config.yaml
n_experts: 8
d_expert: 480
d_shared_expert: 0
router_noise: 0.05
lr_router: 0.00123
norm: "layernorm"
norm_eps: 1e-06
optimizer: "adamw"
learning_rate: 0.00171
beta2: 0.98
max_grad_norm: 1.0
train_tokens: 645700000
Below are experts of layer 5 (counted from 0) of a mixture-of-experts language model. Rows are named router (the router's row for the expert), gate (a neuron's input weights, with its number), up (a neuron's input weights, with its number) and show model dimensions 0-191. Each number is 500 + 40 x the weight over its row's rms, rounded and kept within 0 to 999. Numbers have three digits each.
Before each expert's rows: "comes after" lists some tokens at least twice as common just before its tokens as in all text. This comes from a sample of Wikipedia text that the model never trained on. Tokens count by the router's weight.

# expert 3
comes after: " of", " in", " to", " for", " on", "ed"
router:480472469548484492461524511474519496516557534481538508508483469512437497545528520524570479520584493443478501546453478564574491483466595491530479477492494477529470476494587543549535535500596537561515544488525527485492526489476523492470491521416499510502474552621479450465512525525487447484573457375538570520501541529478509546549505478492532500478479506557490476538542466459464495477447479428512561499466478551511492476484521527569602452538512463528468536470502528545387503482532494478491445517440479548569522500560476517460454539465518506572486534466534440527458471559460444569
gate0:544471511525399526466495477465524544556536479466464534513489465517526491490398544578580567505559481523508496518512531463521510522507455519462432443462462482557432504462510485490494526509427513422520530534486527488543482497489569503490519512480487485502525525471523522487485479472556457483523461480517524450401425510500479499516492605527595438555522584454550442514506520525450521576616598479506522439535533499480449531496530537512462480516466499510517461442502458506528447440443453543533473470476476453471447535536502513512519446465450495438479449560539519573520493558527464505
up0:493505490487601529530425455489575471503493569569508569527499492518477473490556516489448508589525525553509464420453548560419527489496552522514577521530495481467488473515501441458531492530494462555465436491527514490475452533515476503491542575485539576524485425488540542607528473498502513582536491483479413450494570467490526482429501473549502459520477439506519497441529419474592451462448532549545501503563429487518467546522492476469557511435494504448522504462480564517516545459428530448476542492461486517530472482526507476503449455500509442499491516464482483451462460488434549499
gate1:544573533489561515471490449607437547517515504466510458541481460442454486566527460515495482512524498551511497465531511467578575525479502589458476499490536514544537459454489474469410469492609574449455451520498509503513523441482473473483501504494526579568525517464449539578505536467477566487517452475406446445472498530545409451502510492574481461604486498505468507496529515541515554539539462540497523500511532462463483525479480496518412487529583491461490505567519494497565490573516534455518486496537497510434498545506506535453529487531486514445490498474520506412543499487541527433
up1:538486416534531515508500463499539558551524521509510538444524460485429508558503542504555506507513531465442480506599530527507526518477489535516555576480496498496525528418476535499432456458493468475570494489467432504514487463486488542430512429507515530560548533518493521494453460515436529506564611564495483460348523546448428493596496447555524462477535511518547454523488508470537477491503503460510539528539478521440498494431496523500498509523529428501477483495528510518510533489500463488399508550487430444515485501592422549543458514554436508485515535444484528451516466468492482456
gate2:483488652483493449526496480513479567536530529618581475526510583612520474504419507458565464571471577473530472450490537521475535495479489493473516581525518558488493459531466531425487523528524518536511499481489476569542511483548459509560520416481456523485606504403423486465556506473451530450493514582551486507547442497497454485493564524506516461454496518491490460492466494529519499506520522481486518534486539444475524499522558480432426492533441529505526431538489512449543486567539520419519478500551512468514494543507486539523467508509509504531514449511495487483559521478517474492
up2:551497462562462497492540523531428537486488409525498511487481444524495503442498442471480545472563585563471564515540445501463490517496520517452497466520440544410510481484518511547498493499483519497519549484536561495520509518541492396459530413515478453479505487553386520586442477494483430426487472517562517475502427485458540588501493507448543468548545568453512527549477516503513490418481469503554523531535485471587511603521595544492530521493443508510532483481503499505502491479537531493491502499570478506500447497423508530513505538468519513547507535608474484517552558485497475544
gate3:500536487490481468481438439572534515510502423480535489503513521444477489459533483462477500489539478601488500472547610384475509479543512500503548483490544447435518482497513546491513532540489513540472505495529500546492542531506449502463405513533579483558536548493481489499551471536402508423480567503475483482479539533585512537431546533430457545557504547501492571462434402441573501572479426490509551526481488505484481514482583473512459510531574514536506478450512504479466461538529530494588501482483520546548510534487553480530487518487473503475574449506493499495551500562563461483
up3:462586487487487539491510469552521532578510441488499554524514582425513522513477521497436472465550479550470512498514533473548464526486515567456542459464519478458488509497470502529498506493430417471432486529500518490514525525517471578530489523461485410499520616553504479468581483534469404497569558482618539498497565435514534587431485510485459478437402569457489594535470400454527538482503473511450444586470475467511469465437529493482464457483516460516465521491492462539472514446527474516520511488512501500513518466478508465500498489490507522486523484532455513445481481508481557541
gate4:573515462484541522569521445555461515453539450510580458497501572526504485510573465422540574510481473521428496411575538518460469501435482515442553507484503457447580473460517484560490497488496465473498487524546482517536574502485449513482492517549444511436504517535510532462540543547522460558418522513458421489497525515476421506519548522526474561525559516501496509503526528522532521505493498507533525513483516469462406513462478572484503473452522479534591559489458447462421484595520544504511533467567512382502484502487434524526486516503469507432491514547434492442475542480518491544
up4:458482498478513501493481571503508515484482522523473556559537555489484507519573470496454475526513503457517501504443504485531494485481489520514470483501509474481471460482456400476517532440436432415540483451469554497499442484478586549540538507486601454498476474564450523464496533542450513469516590507444633520517464461517525470597578512554488546517494488407529509459540469465512585492554457544445530544555571505472471524442440515513492500486526546491557578497497508502431476494520512509407540512521474441451507478512479507520480516571486454456488462545477400476506450494503478476
gate5:499477454462465556581563504484552529530509502542543474513495483492463550479517435468516539555519598495545434520498519454474486491537471491522561465458455448466543497486425503446530513520494516459502546516491497522530560538489401554549484491495558440494508522535546474505485457436502492468490500455521523498493498535446553525503503529492460570562519522426477520489407478539461486551549603452479491571486539443459478509462558451549463438438562490522478544475419548489532581499527485518585505423542465409530489566430499535474467554484502536464486429473493474497461470527480500479
up5:618458517438528493520525526520451535485532436491538562570528495392491484528500496446541461490472509522533562455491502457486453506501545515432438512450516555509528508487544500490529464509491529470539482438476523580512493488531517477497453441476541583453530544529495572529507487518492516514426465439508529548499520525497406597524616530493496476537516590403504452484525573515567479478481430466542472512567478522455473468492534514482552515492405506490518426502546505462505509513525507564467534462468441459495463513491550438403477502549497520510515487495488474541479511482452491469
gate6:518493555466590466602497484572530486471575493500530468424447574489557485443473466431550514470495451483514510533541465472508551571444585466440559479518492488519494453525458462416508519538567566486558523448536508554489457479520422471522514471507504467519518571507455521467509468464499537519504525456485419553506472521556478499528483569553523501602518516437496488477439513501529542516479525511546457470471483521443572479522568487492442485511535532459559513576500519459488459561448527508506454582473548449534501493531564538506546538535457500476555519523516463478437518531496535515
up6:446599486516471484457548547481509568512512581548524504530471568418477503509518538543404511459482546507475441385505596549485478531518524457501439458532542559483486479483503553436451476531436562565448505468502474527501526506489494534488496442523424583504541511491525531550488447519502519529473499517587559510496466519560504489512541486538538507494501464516485539468559461569510462511506516492499501475493469478443525536464427524516576552513507544453511573489469536476533574478481519584499544467493488524429499480568564491497505500485497568506426496559490458505500495526415436453
gate7:488476498436499534510499467485479545492459461464441508512524504455576516480478541447435462473527425502530515498534478452508442502507439449476491526504414506501518518539453474464544467490465461369457469450504454453489461506463514605443499545525503484485436469400518471538537503479458624507429518550463480501519505487529486491454479468530472494468485546454474486510497487501484539558478505628485482474538511460463538516498484529416492517509506524504455427493530460473505469558514450521570468492437512465442619531511490506524537421508450506500489510491497566540557536512583550464
up7:473611450557511498560550487482505469487502488390513422428509451467493560493487474522484417512470436483543491525469513483583439365438487497518573480508468526493480541516500501488453524448459460497431537485568526504420510477484546428518534509511517494507493468552536476473563482499512502489466535481446512452506532469449524424498535494458471503534563513490447506546560518503493480451548463526484546497400447506555488516540478534495554469477527497531487507444500479505453426523562520475473488536467464501444470484424446386480474468469518529568535483467491444506461505463527459473

# expert 5
comes after: "\n", "-", "==", ":", "|", "°"
router:476490526469496510492513510507485476493615546569532482530513553535496481502541486497557557565475548467469491494528499494425554512472540497606440440457491516500545404504575504511507510519485569497528466558488528617527560452481550541442482536467469464536523549484423461503479544511596457421579499473531510573514561484539527500556544493509532530571542496533416493506483471524416518531430501497461548502491514574520503505506563461553559482557438500472499540493491527486488508545499528544553499490544474515570440503560481499475501496492481506590448490467522456468459521500488512523
gate1:596533560549522488464550457522508523585517468484479472493492470482423487535476548544511457443544467500515477489488524510497465464539577512476538487570492549544500487395515506453449472411561548468500519508596528402464477504494400502464531488508512563531451491506464504563512510487439567533473510441428509436423513522420510459496532484565469435471532493469604475515532516479525521504467487540519511499482474489477452472482426496501453538540609490474550484476517521502460556526427542451484526481485546545517538465532500484525479511588467471464513466453487521494472440504527519518
up1:494511438544499554544522496528496546443469529503450632448434422449454485597470536525525618545499566488488527533561460533473437525457436513484468495481479463452493549509512561440533507525485454497562418526481454468508517485478482470500520498436480440476496501502505531530546514589531534500481596498542451478467500527536486473568484453522487482554441490532440464473498544564509415488482473460444523490517436418498508511460491465512470498506509504528466511503539470480491489476478429509442492518541418469493425498538508460475510466520488489542488556520480512516614534474567494522
gate2:534486609418451514514509521477509528473568540599529473531512551459481499562487544482531512586488480481404512565549506468466522480492511505580464522426419504463514487539490541482501554499432430430521517551450518483532482473487455516516537519554511482444480574480458560486435481483580527577558505521586563544488424479489541484531564455566521509496518490452484472519485456520523548530515497554496578522594550454473487509540499573552531482483538478451544520546488486518453541507513470473539511488513481518543462510565467544538516478494521492507447471478505541512432451513456460512
up2:459519442542534476496545461463424527492496466482532499478471444490485528502471498430477520460513564521562423497535559487531528529491541518533502532514484513490496517513510494480465390500465523462481467485556457492514500506414515462489496398561480552478489450516578424500554501493518492412491473562447412500503581504485481586534491513488507527517502493530543502408503512565577470415546503505567545588473513401569486496509478504544491544479507459492471469492464537456506445503498455530509488445509479549482539435468474534461463516488490560576500609504447468558522509491466552535
gate3:492472494589525467498482452520465521541503492555534466560485523446466531541505426475528440505481552579568472535486536417520478528569473512539485441517609486393517449507482518492526537523501533505514502513500510568530585462434410509554459446526443541514468520498502478489503576438510510453605514496510511516482470579490483528503465487509561520474511502529490525483462486482493480477561555488482474562519517583485531486509566461439501503515550479521501406510558466430425501566457460483518459432534490548534512478534471580481480518487529513455483529484479404508530490501569503545
up3:458472552494550507477546426474537529462531512525502521529569433521523483458525543432472526504554509499471497463531424545504427507433545528515421517477451545524474514484463467460445528501525456478510527503598575549519471508517507485491540486550559400520575425477530547452473467469470429548433545485566506508519563499586546409470522416466438461569485480472487496512509417543513473490475499557487514430441522534520567523534460461542483491522461497503491490591540520491445527493533547483486536472492507501537556525513506548519456465512544520563491484479540471407516502493446503497
gate4:440527485487625514553525495543526446426468469554537527537440537520515490592519489533415513542501517489460520472460516517470495494509489551526614611526461529471585463480488523543478542474509497506517494437564481461476516515541434510513480557520511448508435555587544459482447529515520524538535507444474546463567470491532503455492491546506524528489559497566554436500478465550481488442508569507546528569482492470442480479508539502521523551440531472517498480512486582532540436494525529567521538486444496435498489500437478505478571456469501564485517516531422494440531501450460506494
up4:506476577500558497563473491454457459431518503520524579555501526508496464471538497433493548543497453464516486478560461473519506445485472404552484481454533439485580464583505473467492507494519466555549537467492564485422538466449550463472465533486500541564529452513507527521498499487484495541504467490434583492434533549448462471479518451515571570469524454524444521492463530442524526559492506560425490459566552495437491529542432502489476494471525530469596485469570505590549517519471506483460469547519561422473517452535554495516483458466499514464472511449516512513584462560479494469
gate5:559483517460503601532524485463544435556560532505531540528481458507525507479484533481532463557469446514489543473487448496542553578541529471522446474572541516540507471522538457480469560549509613589490493462478503469567540497562506462563466602502451485531486466549435493525535440521577453542505503453507450513529484526491539522389483452589545455445539517501556506525456511434463568553518489443456507481542432515479502511511542473525424490493547531467542469490518493445510497483489445523519499501433504532504526496486523540505440509490504554434480536473463467474483538554457440533
up5:545516516492523512444496514522514510531500501498587561527502437494542553466474547375474434491458456528509444513484489492523466494591424478545544544565532575523553537476504453516544523438502607468456476501489465470495524499506575523483505488519445466477447512502535451577543460509535506499431504445477505576513472494465542529509478462512522465464472544465460435435553423493453536515427520441440482494474449473530483533495532421453481465429474519428502432467535512492563512493453492519563477552532486506508529448499450528530503503598515534435537529507455560460504512517479456469
gate6:499458589542497418582462528514465473425466479516451471466438563538440498479418564493462514517537491541542499426497459460520463467496552514506465471497468481468463476513530473531543495489526451503506524545470487518549481532522459481467511474513509504530546509565475540541552496495412493524489512568536507493600466432490537545479565478422545483490514536521548548510535565503523445501497458439577444563402458523526420530398523542501493520493537519409532549437505509458480483485467469482504463564476530479548509488458514502524606493458533464526558517523524509540533458512456459524
up6:489517518546534496530589474441440456545495481553522451478474548460501539531445511567495449467432480466564477506443586590497529482466543506451467522507565524470509528514450476473461482516495477509574532457486514507543462500529506489506543486461564464501470528516537493486482559561463585529481498443542453468534492481516417484480532432544454511452588512502504446547476505512523449496501507549422479521488482557409509503504456455545521585514508642483538395525487479523484500483522458483495512530460497484458567455524450479513507457493497593466518442522503454574500508462437506502
gate7:541532531481512457463474490503508492425470493479507516462467518498442487573507545517545432510523463542480550481488561553564456471489507512473555516467521463537438520494478485527435551459547480481509500458503518453531481504482428545498527517613579507471451492444522497525497535578504525507477520524500475512530473505482494476438456496565509469445475479468530554499530479528482543525433470518474510538455499520412453453457549443484559506440531512431521508571431453468506488439504517485498470569493546518384589436560484580542481421515377542489482540451467561504535476516534535460
up7:519515427500519527500462466522477542445566414454539501465548528499512496493493550527534446513533445499545503527477479459462428451402460539465513484455517503537488468550462458527393481475527532510454456456407527479453458485499539515489483504551519521458465436517537516527519546546502505510540560487528490512464590426486557392543461484564496501518541595445461510485546440490523504509544459509504455542448474510512537504456485507442530439517519494509544563508540478570511454475508496568461518510554427579461448419445488488451520480420459550531539564549491496479522509505477501499
gate8:528497509496546474462524531476425501538550560540497467564447482518539539522565528571434536552463502477533525553563552541517478597444521453445495514481513465500476422492522458587517425472491482515509478542486447555554566509563524558499562523510472491441454548500458479482477492449514482518520510481456525534478526474503476563482435544487532546483550514553540562431414451517474568482455515494486540557513477586499507469524508495529588531497498443440460456477554490461418506500524492534581545506571485511475509488469495483490563485511503554540455448564529546474520543536553457552
up8:512536531486417536583598518524498482492498481494461536469449506508496449475374461419455554522518516468422511494509477494513501488535415545501490470447465464519477540491479531470494533549507489464510511442512566423502490532493416496508593502383458501501505551476483534550543498481529525527498559525500560505540503562496541450518495474525489538452435450487506460508576586550464433525506455465500449516475539471540469528472520437513459555474498478495521512547484499515538505499506435514444511528514451470522498481547527506461418506520400408450491478456527472474446521492444555562

# expert 0
comes after: "\n", ".", ",", " as", " is", " un"
router:584445514494517461449546511486493474575546499505507522545468532491488498515546503587512543563560527472473507545496452581532491527487498502523495444477489484530511485503580467495565508498573500450507564568481489498556553508521551509451482590510515443550461547547416453512452452520521433551600456439526513491490454467457527464513505487549573509458482477504519525573446486489481560503456520469517498531558485585505518469485546460551566478559529491486516573497509456600471510471495470518471486508441501559541512417572535486436511505435467523490458448484552442520463546511456474538
gate0:604457532495454498481499469473452552558486566532498459539511515463517492463503451452533447468496520453529464498471502536477454506450487578533455503470538485434404488489500483496473452526463527511557506596528489521494551516490516555551506502487509546493567450498522449488521451590519523541486496611456459525490449517605486505502466521617545484484537561519461520498576511524489509554493451452473472511434486546535500453490468490442502395523469566423427474524537462492483452497553514471502496503478516490538533445558498476457492532555550465481475511580488465491516412498466487545
up0:524517528511506450558527473509564491553542553563484508548475408475531524495436473529476439523504549480473485526437490487510540572508585547548505447452486471474518475506516489551477488541554536529442511563513438520502524514496516440521488550499488513564446523489535470543504476469468531529562497573545484556522519446516546544484471466563515451501509519463472447498503508475454464464497400469503488526450512448450498569498517505580505424490523557430465499482554436439504524437477484559523444509454524470552551455543541523476506491557555473512355576543499476451506526496443573512
gate1:447584471577487466499431490517517496501519536530523472409472488460501443598505522511568495512477519537515523473556508497524521483485484507521473458507540537504510421487552572504430492493575626497533403526519428511479538437533451580515450534527549505551559492478393510550536550510499525519491522513520472506472488543569534495595562478566487505536482550511478500480471424527494487524515553509502504471521507477442475587497529626485493529493553470478556470510550506468466433504471514470539467553517450505444471503510516521477529498500408476485464488492487554516538442488522484499
up1:499477448511548478488526451472476518486525563514471537429494500487500489541478479538509489553391533494510435477565461562478517503442551533539566537492502463524513516517537542572488518497526534493596466553472456482457431436504423592541476548520491489506514490440547472525545491521500468504492549539512509509415403423502524506515517495570518437523435519495520454489489486581487467462482558417545502456524499485520453502509487583542567548495488472458539492442571480544538490498429482499463542506474446455487461389481494484535533477466433519461460526449524522427529561497541532504
gate2:504481519453459422538496490490545509467508514581517485536463513539498452463487514476455518521469516493521496490459453531444562577515568507490485521509465467487418492462413577457478479546481564503504530447459496545564561616548497560508471460548563517481558528500446514486446456544538448479544642570520480562504462522480522477492467503550427464502487500454517488462450512438483502453494551449547529443495517518417459505474545524473508515543469498494482426560485488533467513554528466476539505540547428482545555534457547528504510564495512492520465545593474518487543494480495477568
up2:527562462526505472504494500459485520473528501472526511524423469513523502545471584497497501519515551448526474460509568556466488504550570442529488474372506470454424511500483509501487441525574543529494449535465508468504461506504424481599482495480494427431497435581472508473491492515561471500482434572513588467545518554568484540532486530476426510494498567519442481515509455526552531473482456472530557494523518454514564489538578543436497472455521520562442556455518532477556503489459515447461484477534490519516445540568552432433499473458440504536452527541549510487491486540535448470
gate3:472566528523548492534531509536580559543488522545545466468535582462492519486476529463566472508569527566493452425492501494442525478479553445558445444497549441462475491444538518556499462578513550486421477528499511576575616533469501495452433471561485537534557501516519540464509518498482462580559460542470509429492517554531461574513470556499519518513504514503556415486532494475505476496560502445481493550534447476498518507485489506547475513516446477559519467472591489512438523460463508455504504465551484516476514512480461495529542518417542512466551522535463529584524476461471441464
up3:495575595465451427484492472550540449478539548524485489423488536507535559513492501554538525538474484551505556543493449510463525526491529458483494498480525463451479510544473516474512423467466448469524454614515515517520522542520428500478471531558519434538439427532501515492447471463462471529520532557553480491481515458486396509535556554538460493483506495518497484429553492464514490541558518539494500464508573475465547459511453493466512461458508506572543542559612475452489529474408539489494473490539456501487462411461476442554532525464537508471536480509496534603448481442537485537
gate4:503535471490635531537547451580497480522507561530629548535487522479497493491515512539488470509416491551522533436486559483508546516481511492561568470464494465504522443479482519482448537496536477599546535444535469577485502492533466424493520496529561536471574523508475488464463530500588494454448486482475475487523543453522464466504582427498475499554522571502537436467508516632510567519544506449463514452452508511452489522468533468515529471496504527571571502540494581477480509478437518551474507551498472507507511472514489512444498474501524512448524553474533467478536487532488526577
up4:487485423473501449487494477558505490478491524532490558527477574477443535523509495558466437536494425453526516503500485557529511445593395494592582433491515476518484491497498497470578478509507496519538504551556545542545499425532529466576471559570535480515517513519490507514495556436506522532534415462495565544531523542411489468469536463503538457447490514507483531457536462478425490565507538446497485525497542486440549549536492464558440461469546543462468474407451533513506503556466502459425505512495462410523503477512422525509500498493471489425526568513515563549500521536504477494
gate5:449540582508467591529450489533522504516553539510505466583504447409415537435479467486571524614496598492563481518542499552538458538526502474495518473551475491509492493469491503434522479486444525558590514476491457437492506534458543470480460531515502469495515491503473467479578495526493505504487484468499539521552509487455428510451532507585520551507537543618514466487439498497527486508497529537514487523474475531515501540470543503509464458445538501492457453496466586499503430555470488480519494464526505471515518450430536565463419545495507570504509481469431499514473374467511466501
up5:495487511470568504555532557530527544575478453487496542406520504509576441553503504468468525490512502571470502467489454412496526518525527474477513533506564523524517468531486478518576493499575541455503503443447561532507467548491500567499524496544514525518521444498511491475431542419468487475513491451489512509439510515555521509535576537435537439513524537494480515537488528532483524511544589493441440481469489590472505505502518560474460505492455535490508461518497375504602493536545481476464554541532457480530488557520519417446538420469453457506506421525484577426565558478519500510
gate6:524428501549537424525526516501506508414541562498543581467485601509511483563494499457515502551584487554503538460571487536511518467481557491497517396513494487539525467480568498460541579529508536529582466451545501570517492578517467494455506456496478508494482480556455573493508413449521476493484460552487461456481484496575504498511526551523523544527514577539534542525503498494433510500459491508460556461536527534572418463492504495474517462547539558415506590455501527448477480513489530480488466487500488510515462499498466536505538494479382460524516464515440438551539481482528551548
up6:494546576504459446503470574502558572440481538502467458455512505556472488444504500532438488437474486522490556509519434529487463554549511509460486559568530630494555490444532570492410525537517561511413564544484540463572474485529491472517533501514489507484493453551422514462481481497480495555530514478461515462583490526492454450495482444548451472441492574509509479523487499501484532507459489433473504510524490514485507505505517417429522600557519506485540495452460478522506527501465520529525508386502507489544515520447486444557428505424508503541473522507455543436501514478483414516
gate7:473570555436560531498541503470472522530497493500516499436565526460476517530460449465487472462541479542473476507540584514523522537422456486472449494489512455581440451505469521501523509540537484492461533433522450519523540501517484498521535519513566461515512536438510496515538508557466546511450524521477494519529634532522509472555474466486478590514480548490521558586503467572469606483426414502423467456527502488497487558472463467477489491499535554585540478465491503462455525493511481529568470509448535438479577515597500554489546501510479471534489479430536430472484446466533562512
up7:492528389520466523516494495507457538554543437481478558415510541534529481503462486507515524480555537502517468524446482481505526468459558492511510472566493404542422492581436452510495549530466511448529539454482506491503490537482606473561474524493562453510485482506503509465487459533544494531515493482480429454431544428577534448412437517511446512493535515456534485511458438513460555498490616495482451512507501514524451546506504536509522603473482492525565453478439524449491485458549530501592506483498486490558430523514556517510541527484417572532500480471529429485488469538501527521

# expert 1
comes after: "1", "2", " ", " the", " a", " The"
router:536478513477445543447584461493505502542604506592566553514510543448488512538510526546510497514549496504493490455516559529515496552458547500518487431475491468545482446455550510530560542479528519548469462456504530592596529504585489503456495561527458517533540528592444544521484472512584454493570506440519535571465488511467532506491515500515533527509517556460456500499484444460488543557426503469509536487528415562458496474476534510511596469555526489497474527488514529515461504509523522552529528543506493514539576456538505527451506503488462557511441513448512417549482483600430491525
gate3:489503549569531500606464487485565518519538520529459431477489538489464496518543532482505476469520492568495520540533486445513508497546493487498499518466614446514555524521518492458479464450525539516474485459519527475477546458494468503446404499539591504591508505495497435465538474523486531532460498514531446439485553430567544534475503533552477563564481501532575477469432440458488483509608544525421504563581531551555509554399512553499435542537513491541520540502475467456467494457497525422467523469506503497541467534518500509427457513479456490477493451571490486519503432449488487509
up3:479519509501441470560497474489488502506552537538473570483498631467545493520507531523506554503444512516467580468618527477550498452460546502533453430488480459442508494512492442426504499501478474489429500533557527584517543570571555589465509510474504492495543487453503459470439449515487535522454443563555454464453592451489460474501507520520452496423459454531477510538575486504517504448543485488536529536497509451415528466431465484554519489554571487519539489496556482445476473498499511547509510478534516502419514528478504497555541533460515489488451473526478490594554470490560487523
gate4:460525479496651505423558469500537542446557515595510456540524517545513499548560480446474485506548554471541416476548508500467568523436550542511518491470540496536467440540492473555491508496515493552464459508470548483500582498508533490462489511467505504483579526449472491432480564486520476461475521428517517504597565482470485532557512512447489540529485546545481477488559505546433526549447514515497469444502555452575431537531515505518505513502473467514530484492570483541468426582555478506505492549548485532560496444524491575493553508482537534491445539517508555465547539550461520527
up4:508517495512511588492505529532457561479444504517489508547475494540499549480507523480400498454479513513501500469529495522502464464360490471472470514468523482422499478526540543543467495436470524554538468539568497479483529487508481488445502539451547499487512502560504523515470539516472510531462493460550571487519523486490480537589476477464521543497510562452485450407433472494461550518417535418517518458516465476504554520560437564509486490504409551543538596547566559474501473526462485528481469599510502495471527448550491566568580486529474465461512492517500439563522432515424494547
gate5:527490436496570614467497543483532410562521477498574520499517451558532479508551482533539458513534527443492433457548476451571518502462479456526499498503524507505512443576484514510496533540515521572471516442510480518492565449529539523483442570503504527463545524484404485492462509507577460512455528476519573516436439517462460527566554528460490527547556555483543530566491539497500496578505507541541506555439491512474486461476481473595519450429563572535529550530421488488495516469522471518527510488460472568482489502476549563459519508506552528439551508487420485479522523514506418498
up5:492493468476519539486484492513514511459518504440558519550550516520495566417501478444591491459491543507536469523560488519432500617491475441511549544522538538501500490539500454497543516447526564498527536530459461466508521492513469436465454479530446532419528487486475496537486455535484512552521500442460519557474432486512507514553566459602535525464516621483546526397440509458512505535480490438532522612507433501467511499500474485441475534532517504429428567513515433423585466481521555520551500430566445517536505519499563520484513493495542506486473489523469502476544500480509511477
gate6:498465490499493468506488427469597540515529445467451504509482499504489527410476517531487497454602484483461543550508486517515506548450559441536520368497499493498460491512485504429560483471524537469530513562526588516532559532498492490432569448507530441438555511470457536462574481481439529502545529500477535572526478539524575459525477534486493514499503490503583506526493449525455498550470510526508521474463494487531461512450546433547465512476531458466504509459496546489513480471600472519491474541471541477543514498533526574483482504554481575420457463434575503535411484480528504599
up6:496492516512480532548443438526488463473521545508540477511578513507530519543567543558487472515477488503486472412470448516461511546486503463406474535510525468595444499480497506463462532481516500566437525551513493530457433542532548443574468476485528512436445516549468530515556444468538427489511496500549567425526515471467433504464569524565497530529508604491462499486536463549550497466528441472477529460522502523431581562546440497516507472565452523473547516485468467479467564415461540497481499517491420506487520477396524404493556538494495501468428492522551497492485515498510485473
gate7:492451453564506498550586511415525539527524545448489485437497512492495444491549418475548521509552462479521483552554447488586485498459540454508481437532524455588528454524537476547518525478545570516503540521530484537544484467503543599478476463569457512494503481501481481464568523541505556512508512549472488476491536565605534485461447508457519554497480473503540468620511539482454492559503429464459490503556480457498526491491467475532498444486569527547530416527474521446502567552491517526532501455477546515451531387512445427497514443445486488514478481459501538483495477477546487528
up7:468531546527522544502426455475477444555525501474432491525497443485485424493472465502502450519538489554584496472496420469472468480515474481523492473516509490510453539483506513553446555486485548621497531472516517442467509553502504511504412531500507487476530464550499515469523479511490485469447542542410484486480585526514556528439409509513548495515610509558540565547550420510474476517535510504534500449472473496487434459545468449563472471510574554520500542428461467487474541457477538470473551483489525508516393494445487492509438537538452514465442472513542522413548433445486491519
gate8:501489537489530480537492554515452473489539513513458490526410486420560467532495531487476514507461477504475482512557424535528480484484519457512551503508474438516541505539467501522432475503484463462409473518417429545507580573540545529518490539453486536503520546559470535482459464459484458491525541512486528516402479481522543531529475489474563489527462473508530463527489448530539450518450436552491532513449517588459492496470487522587493541583596503472517536451484490475459448511490583523570576509490496509491543491468594562510532464518593473500424491496570505457588502512426481533
up8:519518495537474464549497479579482410479462482401461523501499560514479509465514457552530518532461464503485542526542464434488524500531426447567446489502492467484570522503448566555517546511498480456510557519520528560550498527469458518456497432484480514528526489481465513524520513501553512470494509544541502507408431547521527542553456428522561532498520439449571475572473461466540464538421511492460471473452445482499572511462435437535554499451540517546452441437491533454464497522489473495494500543551490467500518493534653502448502430477509503511519462497539501594533486479539445498
gate9:540461508507493507522474502669551467574531547496485454531580520519556509410490533470525539511506555494495517481518490472523454521487477494485525469532532504504537500453486503531450482540518520511491461528446446511493561577464510503538456499479501519557514505508476486485454502484513437574510439503450451513570545489510463485542488453539437515569483489537543470461474522491493590484547542406482526468440572550524497631484525515523476458549491453484489516530543490555494559440483515485486497473582519467539477483528585452518436486466534487408528538511512455538473471498524390517
up9:511483502461528494489562403561518506455488459508522508555596499517500459522493525418498498529472509529453530502532475487468503462553484491523535484545536481493550487519476498488495530486534501504505504509476577516545524581565457402450582414502433504619501483487524514480454447477502538541566492551549484481450455511552450491524516554449511503532452500487517416458516535522473496482514529442502469444532487466523486426488441467513422469516485498499427460518544500503526487588539456447498505537508479532495493549503494566541529495484532388481404485593596574503502521485460465509
gate10:525474452483462485415475493525535479575482549508481540507523546480494529558430534446460435514551483537521514518472444476659503595537593487565465457499518466432546458493442490499554499497521540449449493492500512475540546512480512560496505610494462541520484536498501495482530554524471486498509499531485489496484581513563465525476483502500497477608506470580563515479503425465538479506511485510458519509508501467578431495490468446517485472522563504495538546479428500561489439397458507540540502442450507518505559493571462516444488461544479541508503495488493498563431519481507465520
up10:510560496577503505525625533555508537426460560495466500415522487492516543509477479455493563444569561463504487496515508469493485536534472524504459496424506521490500503419518481453467551507468458457426544486511497458514601488420505509525492486447524482524504555558488534512433491502415501440472514477499503513481498522560560528462476442384448438451464527530441465555416507428549465516488502589457501529504528524448485534491511504530575468585506492494505482515462409427524526518503511498453534514466521453490456508485434425550474531537504455533488464496469512496521493519492516467